Experts of a small language model: 13 layers.
Below are experts of layer 6 (counted from 0) of a mixture-of-experts language model. Rows are named router (the router's row for the expert), up (a neuron's input weights, with its number), down (a neuron's output weights, with its number) and show model dimensions 0-63. Each number is 128 + 24 x the weight over its row's rms, rounded and kept within 0 to 255. Numbers have three digits each.
After each expert's rows: a language model's description of what the expert responds to; "comes before" lists some tokens at least twice as common just after its tokens as in all text. This comes from a sample of Wikipedia text that the model never trained on. Tokens count by the router's weight.

# expert 5
router:092138108111106132122123089162134133120140145121175128147119132108142123137091170159131154182111142128138132138143111164153130097081098144143088153112129126139135110100091100142099091130125124
up0:114109127153126099110112133087121111155137116079119130146133123144126112164148119146106127130109143142143132130160096140127147093105118133129127089121113134139169101153142120145114131103130112
down0:150137097061122173100110143130144127095169123145109169113127090090109136154112132136121181181134144164090122147165127141124106137140132121138102143102111151167105115113105081156102090103127169
up1:121126102149129172095142121074127124103140107151109108141171079123151161120148148105147094111165148150128108116124120201126113127111118117126098159102071124156072130125120143087114102152112094
down1:138103169149159144119134127138121142137098115090133126127148184116142151096120173110139136154149120104118118136136130064120140136128133162133073137145169129140174102154118128123102146111133161
up2:113128121116140130138108133117166132149141123141151144064154124173118081141110139091108146113107133139142167112129134100137114163176143109151112135128127163128108098120131177139089077096107091
down2:116119122098135166132131137136129115128123100132148133110126136113162147141123069126139145135126189124104088150115141172131130135143149185148137126110129134120136189145152097142148102081185103
up3:146146146138142121146112140131109112119131141141133138081117143169121136176110091151109118172119153105149088139095126141169147151087122109127151127121161147165107115163056169144143127130145101
down3:181133158122123149138159114126150124133113083116132133095137145153125140157148117092190095111140113155117118161136135119120168142126118168119119136152125109116165125092142162119125123133145108
up4:131120127115143136134116133102086152116138171118134111122180145149142153150111126120162110115113113145092133154139084114128099168144120162124105125091149138128100132112080127114108121137172116
down4:139141165173136111130142098117080127172151114087129174158202143134108166156130102119174148133149092156092131089134118108132159089120155076106146128104104182158173111149119140137102136155079131
up5:116114147133107126116098131129128155138219106139130142155117084121103151093136171117144134094186135106111158107157138136082107111129114150143108131141088127161091173129100109106122127108099137
down5:136109114166142165114129140143109138139095114102127117120103114123153131144153125125154119159133130105117096166111052135168138113085114125141096113100145118141117131093111105112160085122113117
up6:117166131142176086119145118135120123132106140110125176127113168112133135146088107092142052156155116116141087138138115125145098129140145125122115123119138136120138126118148107141142115111131090
down6:124136151115113107117138139114111117164129108106150136128179098142125112180130103093127129119131123135109145091079148149122161116160120092098117124169133116131133113121171144098127111155128111
up7:152107118099124125111109119119149087171085106158165121145103118108151160110123107120159062165107166087103165121188131117145134154100127158104143124138151125151136112145120110095106101137168138
down7:135110100083143156111102129147137127123125122126137123129075139109160137135137141152139140148141094147112125146144148122135129130121067090077116107115092142150114120087104112149156151115125142
up8:164132145077134143158124158118103166148117156177105149118145103167176069150114134103119120129144116101160119123099082136173107147114120160105131115119095116142139092144108141123149111113114110
down8:101150104150129140135116084084151101149159107108118125129165122144138086103089133150093124110147141097127157134125156093058124090130131127097079108146141134136122145140102108115115118084131118
up9:141071122116135134159133146126132108112121129077112090158088153125118129144120173124097114166119119111139124141128134141146124099141142147212118152114113135095161125142116148138151102116136124
down9:159109137139122126134126126132082094116118123117090121167119085149150144111145125124153164110160121082129126131079153170182140116132083162147108129152128137141132143127126090124137112132109140
up10:080107136163109100159116149122094151122126094066148114125160130136119143154097119168140177114135107125072164139124102113132147136147104146084125074132099120137127153130116120096119182115120165
down10:139114134137159123154163084159096148129131182113120171142140127143145122140150088108139115163124150163073200137162149118103158139119133075156137141070110125158150140110132128123149147136142128
up11:139057128172112123113167162134076178086091112080107129138147141098095121096087165104127158126143138175094177113121106154094136093124118143125195102135132123147128170145129101134152184110118153
down11:138161128130144116165161119148115157109126162121115184169139133142184089160122094097109117178123143157100135160162128117139133167130165114150108156078084078136119138101125112120119148103131131
up12:131130118130132149125103133158119123114140104123112178129095108112133106135162071133150122115130100078130105161083157133162104096134146149137198133158115121133158118146144093075153099112139136
down12:092122119148087129120152137115125100126169164148091095082119148110094146167136117105136131112137127126090160121121101159076173116175128125129145126121121138109128157167096109140154115123116122
up13:121117123136105120113105099113113113106173089152140158121079112169110111089132073153169130126096107110149150126168140179112107127157150134113199122126092115124117125117136205167139115105128134
down13:118145143107133130096128123157114151114163179111126138134132127111130117163110147099156162176132159110080139126116075121085144141142120157121140122108171142151131134092075095144116097116149099
up14:109164119083113142161102142130113124105145142158177121155101101150155165091132097103101169101122136163126117143136130139107141152158139153080128122135167150089122135132139095159058141115121108
down14:127159121171169131136093133134054136128113118136140112112114147139117111161158106104137127133103152127134123149103117077109114141098178132114208122122093152121098135167144147136163149129118138
up15:138148128141104152140084157156136132175149157138138106156154143136119130115158136119121107114090126061137138137106184103123123141140085182163134157121130115126088125089105133099093098148111151
down15:107080118139093142121172102157108118146156109121132145104105134103169168136204093145148132136108112083147110141133158104144099121158105130143099122129099166152131154115108110156142138136136125
up16:176120115123127185131140129131123153121165118133112118130125100163138114087136106195135119120127105100130128134065160127140137091138129159133146153099101129179075098179070135130116149142168112
down16:147139155141132154100129109095129110133127127139152187101130150149111113132137101097117119106144091140101065099123135085117128096157163125095114159129103152152105105111124162140138113139121106
up17:118110100137114134144125143143103080134122107111129143143112116124143085065166102110129132149080096097118106137099135103109128110126126132065137123126101112080107122129106114135121143123153121
down17:113170130147092133149135122146156118084167172136137136154131150143066144141130168145134153163146102124150187071163098117187092138122132142132105098183111171100164119117124146099118131169107089
up18:129123124124148097100145144120125114125149111099131143111138128122088091174126131155130120119115137170135154135116093147120141142140108120108130115120097140143103155116111096138114152122125138
down18:125128127097098138118127121112199108083158131127110151108121122121104147135120130144117160169126160148119112179120115197118168135155153128184140157118122157134128146108121155183142102118159100
It responds to: Table pipes, section headers
comes before: "==", " ==", ":", "\n", "===", " in"

# expert 4
router:167148084087136126149135100177122105132119136131105132138097093141129135188110069110191123108097118103153136131123152131135155129115117135185160129144103093144116114113088126128104096142097134
up0:147172126145115149114158100148121162138108108132152092181123093106138130180147157162147137104125150141117093083111107146129159116120137092139153108160135157098085141115135102110138107120118102
down0:145116070144181136133091158156072117110107146107108138137104134115114166158106133128182139079141084172096113126102132144109133156157089154122146134083118104132128131141136132155150131139128131
up1:103136112108054128148147172171181148154105136132092115122161124123116118123124150102130146104140098127121149095162149135144100087123095164145104160136109125106134125132120097138114110152078136
down1:151137108119148117123141108148089114141118103166142109154122137173098146130094153128109103136111162130116120157109129150066183122143152138131174105147149141136127100148101146146113119123149132
up2:111149157079104118103149105128152152154108099140109115166117093111096154124142100113123114136140133129141104116153120184132095095103105172158121167155133135134150146122105125125163128149085091
down2:105150143160129150111114157138115101132113139119119112133121141129128144154123129146174135124149093130128100120137133156117173144076116113155144121150150106116106094148094111150126104136165135
up3:150155114158135152122110123161145174081170178103117117111153142118104107128147151121133091137149128125153162121102144135157142117109160191153157166131104155161076117118133164130074144162092146
down3:112112152083125161139127146079117114161136084132142126176109113139144099106123118138076136139137106161150133118111114090160098126180138116130075105121145153138136100132120106117108092082154065
up4:107156110114155142122096153099123107117121140115138123163086190093102163134109102120091113122064168143114125157128157150123168140149148118136144101115155127099166127121136124131110090111145101
down4:124122110153159134134125118135108137111111151144106125073158079132177094115124186093149158120118125138131070105134100104126130148145122150141137134126120141137110118143171139136161124160128130
up5:112147130157126116072070112140173121102111142129138129109103115091130153172124151134113106106103115147163105105113109131158159086119162133079169181136115168123108147151115147134073128146090157
down5:154108089138128155161150141097132109142142138116129135138121125117096122111139147120143151158124087167096123079105136146112141131135135137126118137142128117153135138128157126158155087096116116
up6:118185125079121140100163105081138100161103115108154119160106149117112112117130094120126108122087145195127133151126091104128129109137120136142096151127127136123178108107106141105084130158159138
down6:108111144119121143128070132112111118109135089136137125130150107134118124171147155162146150158118142125166122140162195115165133146127134151114126146151130101087128172161106117091141109183094129
up7:133129102125201129149131133145074102095135138107123173153115143147144160116123102112137152120118127097105093180091113119106133149141118164145131105061126086152170108144118136152142108098128148
down7:123137163157069127150113106093165143140151130106082116096143147137103152098102141111122095132137102173171131087184089125155118104096141130129135124133115158092126185132137130104080112125157117
up8:139146141113128122191157116146117084103108119122132142124105137121125131120112089106132109146145074124132110143118103106128106129124127104156152115124122109136144077152138109184107110126140119
down8:131098150159150116139090146089145124166149156124138124142178154130170129135099175114093156114109182160144132103106135114169104131144159135103108147124160120123135144105149132115124108113157126
up9:108121116119069141135110127110142152102110127134109147147141121118129138166121157128133149133143096131162138132168124144131066119094146126101142096147133106127150105146112116122130085130160107
down9:158188091107130135128144137178051103121131154167107117153103133154147165131100128108158115094141086090111171133094096119104179095130131144136156118149132125189130088149139165168137138146124139
up10:134158102118138142110097115138085162145135146144161163137112128143131156132120118119129153104092135104139129078111092158092120136163155146145122121161128170135124174152095122095131088116150163
down10:095125186104103159143116134099142133113131127120137114126165133061138106131147126140161109170106134121133122132152176108210098150119121141136138196104153100104126108068150145126121116139127125
up11:135150126112092121113139167126121156161109150120120112123147156137107172138118103079165148111136115146134169139121075139131079109143133116147101145147171127115155113129075132174123111151115148
down11:141161114142148136152116122137158133132111091116117148146123121094138125134116127160103123124133118134130137132133199136136155139112128127132153104151136123120105153094119123121125128102150123
up12:160150103112189118149136123169125124125114147132138142152102159104106120130142118176148139153133136139149116144148092119140153129113109126128093156036110136128161123139113099155108130097118175
down12:092125137131087139161122102113155099151143160106135125144129130152141173131116129116132123114132134123141115089121091138124105137129165126123111097161145119142148129139111145100120135107168099
up13:142139111129205126163106107116130100150111157113146129111137118132165133142131120132138190095105128145129129112125131112084140143119138143135118138139144163143133163140096138112108162153130177
down13:091117121148105166108164127118150116105168122093181167141114124106107101146102128156118107155122115174143130148127106153158090121078154129087133076138147127127103121155127109115116146128151153
up14:112146099147101089083099121143164146120151124125105097118144153122121148078117118107116117136130115091110129125162141149130109111128125126134130126146160125095130158101117106147095142130139125
down14:128124111122174161185125131117115111122127128128070142095134121158143146144133133119182156116098112158129120119120142101101153146116123115124135123127134142135149140140158125117165128139120090
up15:113132120122081154131155111076119127121102104119127120155169112103109147136083103137134142121110132140135138126147137125120115087159128114148092147145124109146084115134071112105143072091178105
down15:130148146107154127130116137138087117086116125102113183129109116162145123170137161099115131134141114136101124137119135082116151141123128142126152144104136132139152155117138152139133156164116113
up16:139083129115134113121110150138116104104110146132121135149137128106140136114116132112147133100129107083125119122139177128145134152115136123123156139124136095126184102115132130123133134111159109
down16:102157123155108124117122148077118148108121081132126121113127148156137112139148116118088155157143143144121127111129089095125138096162158096115133092167109162114120153169139156137144128129111164
up17:118090120108102106148119101099174133183135118127123113130128088164127131145124132138141156141129139119125115118177191102135133140119178125093139076129123108108122150121118120125139110138124151
down17:148138131136122108141128100171122114132114130103145123103111147091117111155142146139139078096135108131158144144097075171132114138127123129154168110094161160091117112163109118131139159121131137
up18:100131142165071141087127124163126171138131092125117112136121099098144134185178177106148156091129133138132067112141111139163127111140134089064128087148154150122082144098129081122146134151101126
down18:139148079138144113144163146155105147167110148150158110158127140143092139103092113161144110122158136152115142143126100160085127116122112121130116124085131152146116143115144111178146137095112119
It responds to: Title and organization nouns
comes before: ",", "\"", " (", " and", "'", " School"

# expert 10
router:141097107131134131101116117177154139138117142166136163107098155096099109130133116105091132159136185139125161148139131114137082133140140123117141139131130155131106142083095099156077170147114110
up0:101089160159134159148139116101117144138127108084102121164131128123166091149161161131151130094110111124157098113119188124129151097139117117138104143114115077119134102123095150129151123139125126
down0:140140127140131114137147109113100125150099101085138177131131149165159098129145135120154161097146176161132143103091141125131106122126116161116121118134097097121208108146126141094100110157151148
up1:125117150156122112125120131146093148154124130120153120146120133110133129157108164123089099142181119183111112072115085121106131142103079134142123129152099133123137150112106111188129153125094101
down1:130126122107116102157162143138120112111154106133128144117110127146163106146107118111145147132133166109113112152101117147103097101158109146140105114145110123132104133119103128144155145107117125
up2:176124135128139156086118102136152133121125147099112162116131115076138129112115139142127172178094114125123132120092115158138107124087142150128138148136092103136112131133160128131128149116133138
down2:156109130152098098099133131118126141145125085126144138121163142127119091107136160105113164162157111121138106147119162152195153113112129130157080146108113114141099136107138106104157189106137130
up3:134125147119075134087107117111153146157160081117133123121081079107155158124110139143132114123133160134103117104104097170099143129161157119130125144138148113130089143129115134102124062115096114
down3:139114123122116117102130127146115118071135130129131152115130146094164093088141126157118147118167078122087129122115140100142123148105114137150146153159107123129144111075151140171125130124119112
up4:155149109099099102181145145127132102114126153183131072171105108128165137140134149172110164134137107117137128156158169099121097128114143162136111092114138125092124153141110091101106097156135177
down4:128113124124136136110104098088105116123136111118105133060100150142135142120068084165135076114119125156148100104126122124112113132121123106098141146159110080131130133155177168139127125111131118
up5:145147162134138132138181084093129139165161102086098089155141127117156116141161176169142188130143147123127118112138166148116138066154090134103131163109103105153086149151118141131168159135098169
down5:112142166161159125138186125108099173128143141102152132147127160165126135127105093074125137127112172071110155126108120111103113158096098152126168130106085131141127121138138138094110145160137130
up6:111125137168171172141094137133086139120163114106130122124101127093115072092129143156128177130111129100179071159127129125129147099164161168114129085113134142125087140105136133129126121131160166
down6:171137135118112096122094153149120110153112132131148130162156126138125157122064106172115114126141179124105128158132129150079124179131122137130128104156167139101132145133090110115056111102148122
up7:099144156141149124120103102079105145131154095122065109138115109106127151112115126135126178133134112095139073124132117160145148107139196126128134142119124100120125122139142129081144111109114180
down7:147176133146148108113143115145166098152119133126119159127147174144122159159132129148136102106144147169114113155141119144154141157073104118155111167107153136087134095124085146132096108136126114
up8:110120137156136137110122138096144133126124110111109150134122111140123118119173145161154115131104102091157101097090120138159149131124145096141075181130120099080180110132131120125164138168083125
down8:147150123169089144119115121116104115144078114114152168101126147139159086108125125121167133098113156164134112097083129124133146116129120147103149103111153123113154118150105150129105123191166114
up9:177115129117117112123099110153112111121152125127136125151104112117129118101105103187119151126111112111138113118106191157118152131056183091157122092183156113084142164132110110171107092097122106
down9:136132096079191135138113158096140114146136113125138138132118131142141130105131098124125103150147142147135122145166117162150121085133133138091104128153107096138152098094157085122095177112087138
up10:113130140078143117104150142153162128119098138129096090128123127099117134150140130110157105134124154124125126125127139084157137075111092124149086118170143162138120110130135143148144153145113165
down10:101134125162129098147165132099128199143148141138166061109125134102153137147116131118114114143099110129087146140133140136074128124143128108114133081080134131128128123166078118173099123121138135
up11:082102136134161149095167114125132085101117111124172157110167122127138110126162100124114144152120105112142120113128113171092097100126150156119166123138116121072151127144145124088115121137139080
down11:154082100148115095134119122106150161128107123135129118130143101162110101132078140179106115122120119166129125134128145131120149129119133125164081122126137122120121087135091138133107149136109112
up12:102159126111152143113146116103088135125108089129112156158094145113126095110142157138152151151160117106151130125162084140122090118132110108120135161137130124155150146133162123116147144117136120
down12:117099127176111163126152134122128163113159078085118132098149146119104156147096102113088118139113146140135146137125127130114149157138111139114127101124102135087129121134095099140114101149144153
up13:111126160127126131142126120119125139124096152139113076148118128105163135076121129125139195139116127138159116124163100111147125116128089141135103135136141141135091129142149164106102110142133118
down13:136111152093129142090148121083100113112103133125150089130130160141158164176118137182085089108124139159104119166116090117113141177130127135096157104108124110128112124150094143147132143153134147
up14:099132141116173124162096119113134108120112121130136115109160127119175122119167117113168137107129109102129085119119162120122135127134128086165101154110118123132123106107125139122193088100158122
down14:137131166133127091097162142105094158124131124100157172146138136167158094102124169115155153186130133158114109126150135126146128120135098149111167113157114125132147115095135114102114129153166134
up15:142135139142155147103157104152111137114100131141138134157111165101163133129108156129149124151135184161114108134044106140129129125109105089133126130141125120097136124140156117111144133115139081
down15:126142117137162125140161138063109108165102118167130140119112091121151131132183104122113077123133141134131139156159127140134123122144123168173144138114095089157165165139136129138195138127110082
up16:114118116127148097141130140075097181155136135105121097119200135184108099125165106126121136133171103103126107147144165126111197128151080129115161129125111153159105105151100128125151109086133149
down16:088153121130077113162130088133138145145136195157117142124102114146130154089138166143128163132139154121119154137106162095167101149157108153131149128084136133132124119093139136107153135113142107
up17:104107151103136130048128139157134151095117140110123134152100108067109112100113088151116129134149124140111138138128066105175094075099163122111150133151116145146197110116169119144110153120080153
down17:110142135158109080157178110074126139170153130116141103099138147144122118151113134101104167174129101140113114138094158141090153129146128128131114085100136120116109157145129129126113149152171114
up18:153113145131107136081132106115151099103049136091153106175150131091113167066105149146107050139082143145140164131107049132101121116160115105112160128151124132118126172129106128119136126154143095
down18:166103131134090109112142123074091113104191148150136160084138160118153135113121152135117136117156070143134134103132142121115130137161152136112090099130098129145109142144137124125142138131117122
It responds to: Closing punctuation and brackets
comes before: "\n", "-", " and", " is", " =", "the"

# expert 29
router:106126092105129117151127123090140080147126165143114084118138114119092139131136081106106089100115119103140106160120130094124131107171143158144151146089136133136172134154172136093150128120114134
up0:120107166139107156070152119121065130142137128109148112160115130078087143114156107151112144153140102150156142150165103116133104081115099124109126144126113140104122175102112114094110127126110150
down0:145090193112109122146113149124109109150128168087118091145125136111148116113143143165138142120123110114121147112150162100147140137170066098136138149135084117124158131134129122118110131118126158
up1:142115118099130120173116140107146100126158147140113131096170150141127119114138073140147161173122150117071118154144117112096135165122115125155112165126084090114129111112115133084117075148186162
down1:099128162153121143106118154128164146105148118115189146106099138121124062141114150118157160120142123158144113062133092117107112118151125122132098119142171160132092166090126123101129125091115139
up2:121132108151115104125140152139170109122129132110146141095157133101132129131154135134133107140122166159127157121141147142108148148180164123127114136127136129107100168080134123139095152110108109
down2:117150137116120124166137089172101116145102124108155143105186116144137131119150157084156112182148145122171135125110105142158164093110181124136182122146143153144110108139147126139099086116159131
up3:142094141093150078104134094140160135152115091111093117098157117186105109140146119141199127133141140125118144135137140126132116091133091122164092148129116123148152151160140129122109093109141119
down3:144120106127149137111094156119130137088122159115106125150134116152101133175130116150147146106104098121137176154122134124070175131152086150151113129071131100070127121096109112114108128105119149
up4:127156168114101148120103171136143142116151118108159153122175156107111078090132109129121130160108119134119106186117108104129107113141165123127116143124094180073086174102149110099109099106125117
down4:126135135161121148115087114062165135108149114117174149128164098134093098130126106162154163101138188104130118134127103132056126186119121102145118114109118146140110128107104137143150150134154122
up5:188129139117121116122114128129121124113095121131145154136181151137139135131108116151123090123116116122104149119136083090150157102152156128153096144134080169112130199097131146086102138103118140
down5:158172142128147119133144170107183111141145127128148141096108117133103129188093138143148111115105137114063102137107110121068123143112158134118137129111096122164138130171107150159138117150126154
up6:152113104147164118138139109139141161115128185113073122094175142125127099117106136153130150141120158116074150145089169123132150127131108112142096083149079168123123151190155148109138148164167181
down6:105163138146144133148116143131108133132082154137149142087100138156148071120133109119088158091097144144146081093142141113124077149142137111159113127159135108166147115093112143133175143145149125
up7:158164130107125148133121155116103097117140122149179103145141150138125166121139162113164145111120155108125086155122102111131112128102138104118111136144124157121159171147146113127139137107120107
down7:142124132148129127138139137110139123075156149138118153092121133144093149162125135122129156109120112119157125078116128122123135133160130139140109108131117114124060128142114101144175141137169154
up8:138098135143134126115147118141114131108125131105134114164154143095091110141121125164117122138133106139123167120146111080141126127120107142097137154148090134102150110129147116142092158109118134
down8:113071130116141124151155198101121136109139144107153113175152140075145119091153114069085151099083157158132118163123106113146127133140142113112153125102132112129170116144129130130142142155115150
up9:135115162117128121110129150117134095142125110145090105139166105123100107124130151154114142144115113143115109150131118142149114099130097104128114136119127182123094116149152160110107105165152117
down9:125104162108116093131161103161140100135150159098106135111100126138140151138180129167120114145127122109148121177138171092198149119126123103145127138161121095095115164121138132101124142047133120
up10:105111153114136117121142090134110114117108150123087108146120125108121157134162152124098158160144082159150118151142181111169151118126115112173129110141120148103126131140125112129151142146164139
down10:160123108112136129118151151143129136141116130184128142158110155148153204127123137134154152131151106112098130161108159140154152105139111160117172150142188148107118141110107163157126151140109149
up11:183084162170108119126090139136155100101137103144142131167107136118110130130123091182102139171112088139134127116108102092148134148108129147100095099135130167120115111122118139113125150091113137
down11:153169111136166120113194126070124110162110151164102117124162130139112142105098115138117130126128121133131142165108106117137151090146139156144185127116076108135095103196141107151143150128149100
up12:169129098106169119128124119162100140136091161144113126108141058110177128118120129122097151129119153146130141157106139159155144092136093153131149072150135152163108103143130135150098151125178130
down12:143107163112125140117138123127116104123161116108096144103093158111107153090135174137112131116158111166139111137141118112180124124138132127152124162141097121111131165141153100138142138108135109
up13:145187133140149115106094135103144116135095080130157173127112138128130153083128109133133147124140146115121075145102095136115143107083166141107138102158148143081129119140121123192141125126148135
down13:113134082197142158118114156125135159095141103100152132123145140121103096168120154137156128119109165148078115155101099186133147142110082117142109130120109132124107135106135102146128125131132134
up14:104126104147092125137139111135147125133147143131068112097100093170153084155114155125148089126143127103096112123129183139118110106090121100109096132138089133150094111154122135116118125140182168
down14:127128144164126128098131134158123139108094120138142112095098144171106135143107117153101100088074112146131117087157128158092080135150129102102126133150133116148105151102116134105181123075168126
up15:118139124134129109134121103208119142114125075106152140119131108110172122118140154145151124126124122153166100143157100173125161068128144135142144117131114137131124153100153089146113125096147127
down15:111117083148130146104094121108158132124133137131173120143113076109157162129092120108111131125096201124106126113149155124120115153129120111152139094125180094115100171131125165124149101125098137
up16:108108152121097083094128116114132138102098115124138149098133095126140087100127129143109147156155049158142133132134162119159097113098152141156116124125146150138130086129108132166117120154111088
down16:185160156085169121100105080107104135143121159149132136147105149123178148119138111148134155113138107106141122114054141128175110125138097145149163123101149108108137158136109157131123110139161156
up17:176127155130105120155109134176191102107141136139145118121106096131105153144146089090115109149117111142142152143148137098139143100146182132159118151133106138087121187114132155111139143124112172
down17:120092099116135122120133146106118154127173088102113116143173137123127100119116162099155137134147180173092144161173088148157134164143155142164171115089117131127126115147087108170137147135161121
up18:121130101126109114132129133118094132113171110113102140123171108110128116121140131140101139111164099125141104117110143120135124129151127107117122110122139118103135186122179127124156135084151081
down18:113081128102161126131133129098181150157161160141168116142124124110136151132141153140150109140139119162145132192135156121123140135157149129128109134143128140107109165144146125129145127169087131
It responds to: Of and linking prepositions
comes before: " the", " a", " his", " birth", " Representatives", " office"

# expert 16
router:143124088159102143137105084130156103117145144148112135070125080159135100144140094117142183106066096091144086166156163131161157102101158130127122131178115114096147147113114110126117106125163145
up0:125128108121130127115133136156131145108116134136147122110155106107172143173115118121154115112102085105158116117157115075115143112126135085158144148185092123091084137087094133129105112143170123
down0:131122178103164104125118127141088117109138148091173123145117138138163147108112127122115119159151201170091181135144105080117119139184119120124129093091147132109131121112125185109148139083063125
up1:184128110095184143167167127152124154126098167120153133161116168132123137104117122117111120167115213158147125152129111125144139146117178120148079144162159140148191123142136102138094151105151118
down1:104104116141135147101120117141161176154161121083137137095127091164149138147147138125112105109098110139111125135128136081138138123144151162146129135091113121083100105084114143126148119164156154
up2:111131116142134124134125085125119143113103140137106143123137143147160094150108142146105127138099129127144127095120174114163160122177131142169166106146132139129100150136106146118141129151149142
down2:154129117077125124118135165116162128157136178103140125151132133109112143133154126174132139133170110158121153151133121130136130164129143131136098134122120101101152155125123126136134158125108121
up3:117131123143157187117118139136125076059077153106131123109135145103113136167148090124132130131091113154113149124123150115089152136089179130152140155086069087113141113135115126134080119142126151
down3:103150127131106075148141124134136107074172108130142132168126118145155132112090151130133098175132159107150142152162101137130092121127125107109101135124138172137102104110159134090111135096112148
up4:133132115128131159104118106091131163097125113168118139150096132121161120169100123151129105134103129143122149092132139144096182148107104136193099120121096140165160105128143146131094215172100160
down4:151118124118106142161120142091160141163137138135128123102156107132105145115127107106126143158095140145163127174155120123154146093123140154123125138129085153111169153139111139146118103121122109
up5:108134114142118072109111085123107137114144136126081121103111129122115096118161099127133132140120109135130116157126115085152153110105112132141162112120115189121120151113149137122126090117144119
down5:146117116113145161102146127134079165106139113146124094121138162113178128123157132104135147141102182143123101153115114155131101108137101143155128109103130130146096133097128119114088125169114121
up6:143149178160117140119138086077134102133133100091098132117117133126092176122150119153106131134108129117136143135134149123118138140114171142112160086118137130111143126174114154089161146145130135
down6:072101136144135110138089160143129135118107139150150087124096127122136158138108156129132131146111143163133129113129154108121138157131149107098116117121174143137120132126140150116082126154102135
up7:125153149142120096159145116165139113140131102118132065127144118136163127168160127123141119093145129124182090143167100156126114129145154154147138158160119143099139126093097137131159135087126139
down7:159135136107174103084122136130091126108124174106126175146112135103134126153114135088109136162153139144100159094153151088146116154133070146115158086065123133105147143136101155123120083142096153
up8:130170137144137144144112110143157149086106122109151117127125119118153139136130111148142116104073147146145148123159105115115104144116143113134105138139124156122141140138062114154086168085114163
down8:140119141138110110096074127129081112115135162087131145087111117100142121146128127094120167156138116140093085114143109107122131132151126144087162085107106160144103111115123146127132104156121130
up9:128175134124168170137126144127107135082103152176145149095108165121154138173138067107141130137054146139161131102123153087131128168113141119106143135135140114102121138153109141120077146126136157
down9:098135123132139089101091160140130111118143144087171094145151117170160125127131143121112109140144158088131151180119117096085102127155112088146127095127101163113077064097151121131093109106101129
up10:099107160120154099165131111176145133085109117108123096113139126168131127152123072150147082102123112123133163145150119086125124136150144149132112176109072106154195101123092148121110144065128145
down10:136107147135106094117082160112131147072157125090130167143137117134121105122103165122106141162136141159155112091170079116110139145134109126084129064083114132118121161152139103132099105139104127
up11:136144115147130147139139143160117127176152111100121097163132116099152090119184135114127087135157133126164092126107102158142101096106109124127145125108123167108115141110128100134140112125112117
down11:141136113123152149141188127091128141166130095144178160137136135139134120121093138142144122118167126155128142142092143130101143123117104110111075132067098115110092151135127132125112146117150139
up12:112125112107155134079134112125133123123120098161166130135179118050170187104104151123101141094147139156111142137170154142144102153115092122127156148126132118110090114143103080120111107105135127
down12:151128153140119121174118120190120142140134125138168118108104104138109105161162100130164107154084147147119147158126110106089137108124138092111109099115116123096115151106119156100136133116094116
up13:158161158075142142151173113136136155094155145088179136114112136124153143159133123133128120155100118127072183100123125091133104160151105121148140130145062128156150093151130152130096152155119186
down13:133118159130128089124117138137143103112096112098171123137140108137127107102154126122124105136131124153144139126151108090117112135130170103088135132123122127158125136147139129139133104107098119
up14:085113121142154138092086129161107173114161081107131138116128132087119122112110162120121099144159092098152115148124139114139089082164137103085155128114149076107151101168148084118183125135135157
down14:124172114164113098138116144093125135137087143134114161112114084113107133147123142090110119120154131124140138133136170114137116156151167148138135130112234120122103164120129125140121104128091106
up15:140148119102192128100142139139130110150134150158094117125111145139144140117127117099111143149139099153102152132138136136133150157104131176150098152120127104138126109111146126111100165184202154
down15:085138121131092150128101153126177213122132135091147166179213142129125126179132153123159120097094161101108133133157126114129131145151090117175109134102083135101089130117089122095104133105052129
up16:135147106086147074087115150157132112167083096128132106166147146108116109130140092140138140144132130146123133131141121093140127113173188111128143124151132140107176157127122117137134073161162127
down16:150086140114107178130135139127147172091172145124119136164141145151133117127133127135117138126143208137159149136127117124125116160119079140121109131096161152146104156118130101112104123110109142
up17:065119172124147119110098137088122099085122116111117109112106136122103130151144117154129111124137101183108148117147145130138127106123101124080111128116120120140108128150103108131094112124126091
down17:119092103151096101132123114129180172142170118111129100076160108162129115104080150153123130131141106112155188151149141107134164145161115074148106112124106158124129091101113105100118105135142131
up18:110127112137117127129122114118111154107133099122109174131146130131150159169129132137095124119124109127124066141134163171143148097159125142109139125137142099082124124136100100129112084158174101
down18:104086107125128107159148136101120090146110136133125126132123112160164131114127112113154101169139176140158172143139105094110141112178141108146145090094136131136122097125161150104144157124066121
It responds to: Institution and competition nouns
comes before: ",", ".", " of", " in", " (", ":"